python train.py --num_hidden_layers=11 --hidden_act="gelu" --vocab_size=32768 --norm="layernorm" --learning_rate=0.00689
Below are experts of layer 5 (counted from 0) of a mixture-of-experts language model. Rows are named router (the router's row for the expert), up (a neuron's input weights, with its number), down (a neuron's output weights, with its number) and show model dimensions 160-239. Each number is 128 + 32 x the weight over its row's rms, rounded and kept within 0 to 255.
After each expert's rows: a language model's description of what the expert responds to. This comes from a sample of Wikipedia text that the model never trained on.

# expert 47
router [129 145 103 162 122 147 136 168 155  78 143 178  95  99 118 121 199 169 126 136 115 129 123 106 158 139 154  98  97 135 189 114 143 184  98 130 119 113 118 135 124 142 134 128 154  52 114 147 111 123 108 134 195  75 176 119 121  55 139 154 107  64  86 117 117  73 126 131 125 129 137 123 130 113 130 111 136 179 145 156]
up0 [160 168  92 145 134 147 166 130 144 157 136 125  93 138 104 109 102 197 187 155 131 158 138 151 121 115 106 105 106 104  81 128 182 112 138 129 104 116 161 127 181  79  87 159 113 101 213 137  87 153 110 115  74 101 140 180 121  33 143 144 171  60 125 130 121 141 121 124 165 138 108 152  84 120 117 112  80 159 132 117]
down0 [ 36 164 110  48 131 146 123 143 168 174 153 133 111 144 144 144 167 141 146  89 109 176 119  49 170  96  99  98 135  99 124 164  88 175 125 133 151 102 124  99 156  54 157 147 205 107 144 155 116 172 115 135 139  85 124 149 199 109 118 166  79  82  97 109 124 128 122 113 129 139 178 109  85  95 138 121  85 138 151 102]
Description: Digits in figures. Digit groups inside numbers from statistics tables and census text, like 44,141, 914,739, and 94–539, also "million".

# expert 27
router [165 131 123 131 120 152 123 118 144 171 122 110 127 121 129 116  79 137 155  90 118 125 121 128 102 155 120 152 180 177 151 120  79 190  98 149 134  80  54 103  87  69  99  95  74 140 107  92 179 176 133 110 112 141 133 167 159 108 111 108  93 125 165 137 153  85 116 118 137 130 112 124 120  91 153 138 174 119  89  80]
up0 [111 135 123 142  76  78 208 160 122 101 122 122 123 119 128  87 152  71 134  91 144 179 166 173 122 137 187  73 134 136 191  97 154 141 104 186 134 105  62 203 106  81 134  73 173 153  95 122 143  73 122 127 134 117  99 113  86  96 152 161 127 124 168 136 138  68 142  59  78 117 138 157 130  80 174 117 184 139 166 115]
down0 [187 136 158  96 134 161  82 102 227 166 184  91 163  81  66 152 149 154 118 127 137 151 141 105 123 118  90 147 110 142 114 162  86 110 132 163 169 145 137 109  94 143 140 134 103 161  83 111 122 149  96 156 124 185 134 155  93 149 108 166  77 127 104 123 136 145  70 173  41 147 196 103 104 152  86 105 102 201 125 127]
Description: Family and role nouns. Nouns of family ties, jobs and titles, and the verb married, in biographies, such as married, father, president, politician, activist.

# expert 50
router [202  72 154 159 148 130 118 124 129 133  95  81 125 106 142  80 100 130 136 101 172 140 163  74 169 193 107 163 184 132 174 109 129 164 110  97  89 100 131 105 116  99 159 100 149 162 138  78 153 159 170  95 121 117  91  81 145 240 103 106 149  88 112 126 155 170 139 153 133 139 152 156 160 173 193 106 100 181  98 100]
up0 [ 82  83  83 105 140 124 159 110 103 110 137 116 121 142 176 146  48 144 115 137 156 143 171  95 118  71 107 191 134 137 178 147 154  95 213 181 106 115 131 101 117 149 133 145 116 129 169 191 128 163 118 150 115  96 149 103 108  92 158 122 151 140 144  88 178 113 156 137  70 147 121 153 190 116 135 116 146 107  88 160]
down0 [129 119 154 123 166 141  93 194 189 108 136 140  71 145 151 128 114 133 145  67 127 152 169 138 116 141  62 137 203 103 131  59 181 111 183  42 149 170  93 140 168 162 121 146 160 164  75 120  93 150 135 159 145 155 168 139 169  85  91 125 141 121 161 148 125 134 123  86 137 135 138 150  91 111 148 117 123  88 111 127]
Description: Verb and noun stems. Common verb or noun stems after to, he, or a possessive, often taking -ed or -ing next, e.g. document, perform, view, respond.

# expert 3
router [116 155 146  98 138 126 106 126 100 140 106 149  99  81  85 135 153 178 142 153  92 114 152 122  79 111 128  92 124 105 111  93 152 134 144 157 180 171  75 101 165  91 128 142 107 174 158  88  91 123 108 144 196 110 176 135 112 106 165  84 135 122 114  76 106 113 163 156 128 119  58 147 158  87 182 126 103 161 164 179]
up0 [127 141 121 128 123 137 148 141 175 124 168 116 211 155 130 140 191 123 160 120 168 203 127 129 124 150 146  91 175 168 143 142 133  78 161 104 143 140 135  67 165  79  94 187 157 104 150 109 153  94 159 159 193 141 101 124 106 167  96 104  92 147 132 152 159 153  60 135 166  61 154 130 143  95 122 134 182 180 122 159]
down0 [158 141 107 218 139 111 128 156 106 155 121 168 147 143 156 150 147 117 144 137  95 126  98 107 129 192 114 129 133 127 158 163 158 112 128  90 143 165 134 154 154 120 146 150 142 101  65  90 173 130 168 104 115 145 129 180 139 205 165 144 175 183 128  89  99 149 145 124 148 151 108 114 176 104 167 158 147 105 140 209]
Description: Numbers in tables. Standalone number tokens in table cells, coordinates, statistics, times and dates, such as 97 in a table row, 29″ in coordinates, 23%.

# expert 45
router [ 44 127  87 170 165 166  93 135 141 148 169  79 153 108 152 162 159 131 146 204  72 158 111 120  90 103 139 161 118 174 110 132 152 119 148 105 152 133 147 163 180 157  59 173 162 161  79 150 103 103 140 103 179  99 143 169  97 106 127  94 146 135  78 106  71 176 120 145 165 141 116 135 140  98 132 165 155 134 139 175]
up0 [141 149 108 106  98 137 154  92  76 199 121  81 105 157  59 120  85 117  99 123 122 105 142 151  68 100 124 105 109 151 154 141 133 135 159 108 141 115  87 150 145  28 133 109 184 172 149 125 189 123 124 104  94  93 118 137 104  91 112 148 113 165  97 142 126 132 127  86 117  88 117 155 106 117 147 100 123 157  87 133]
down0 [168 145  65 109 100 152 128 153 112 124 149 138 111 128 133 113 147 142 133 156  54 122 142 134 109 170 173  60  82 129 140 155 100  83  79  83  95  97 158 155 148 129  77 151 118 120 178 180  40 144  86 183 133 148  85 139 173 100 150  94 119 124 153 138  92 138  87 123  80 147 120 138 120 122 140 103 115 145 123 157]
Description: Codes and chemical formulas. Capital letters, digits and symbols inside codes, abbreviations, gene symbols and chemical formulas, such as CH3, RARRES2, LT, UAB.

# expert 57
router [113  80 112 159 143 155 101 148 176 173 134  61  73  98 176 155 116 126 142 209  98 156  98 147  90 148 113 146 137 129 163 129 112 118 148 111  92 138 106 178 134 107  94  34 120 112  63 122 105 114 128  91  94  97 148 166 166 128 134  87 168 160  64 150  71 162  75 160 127 157 148 139 163 104 123 131 103 104 156 137]
up0 [ 74 170  92 127 113 143 189 102 133 117 179  99  79 137 152 138 133 156  78  79 120  95 164 183 149 122 110 130 114 202 146 133  40 195 157 155 155 119 138 101 210 169  78 146 108 226 188 137 114 152 133 163 124 134 141 140  93 163 158 166 149 131 119 123 149 103 115 140 186 128 109 105 126 185  88 132 177 175  99 146]
down0 [126 135 137 144 127 104 120 146 125 161 145 127  96 117 122 112 122 170 105  74 117 105 142 112 139  90 133  78  64 199 110  80 116 136  95  65 103 169 104 156 103 112  83 158 129 111 100  60 158  87 125 110 135 103  79  82 113 103 126 160  82 129  95 109 109 112 114 123 128 116 124 129 135 117 214 118 114  82 109 117]
Description: Ends of organization names. Final letters or words that complete names of brands, broadcasters, venues and promotions, such as D.C, P-FL, Civic Arena, Ful-ham.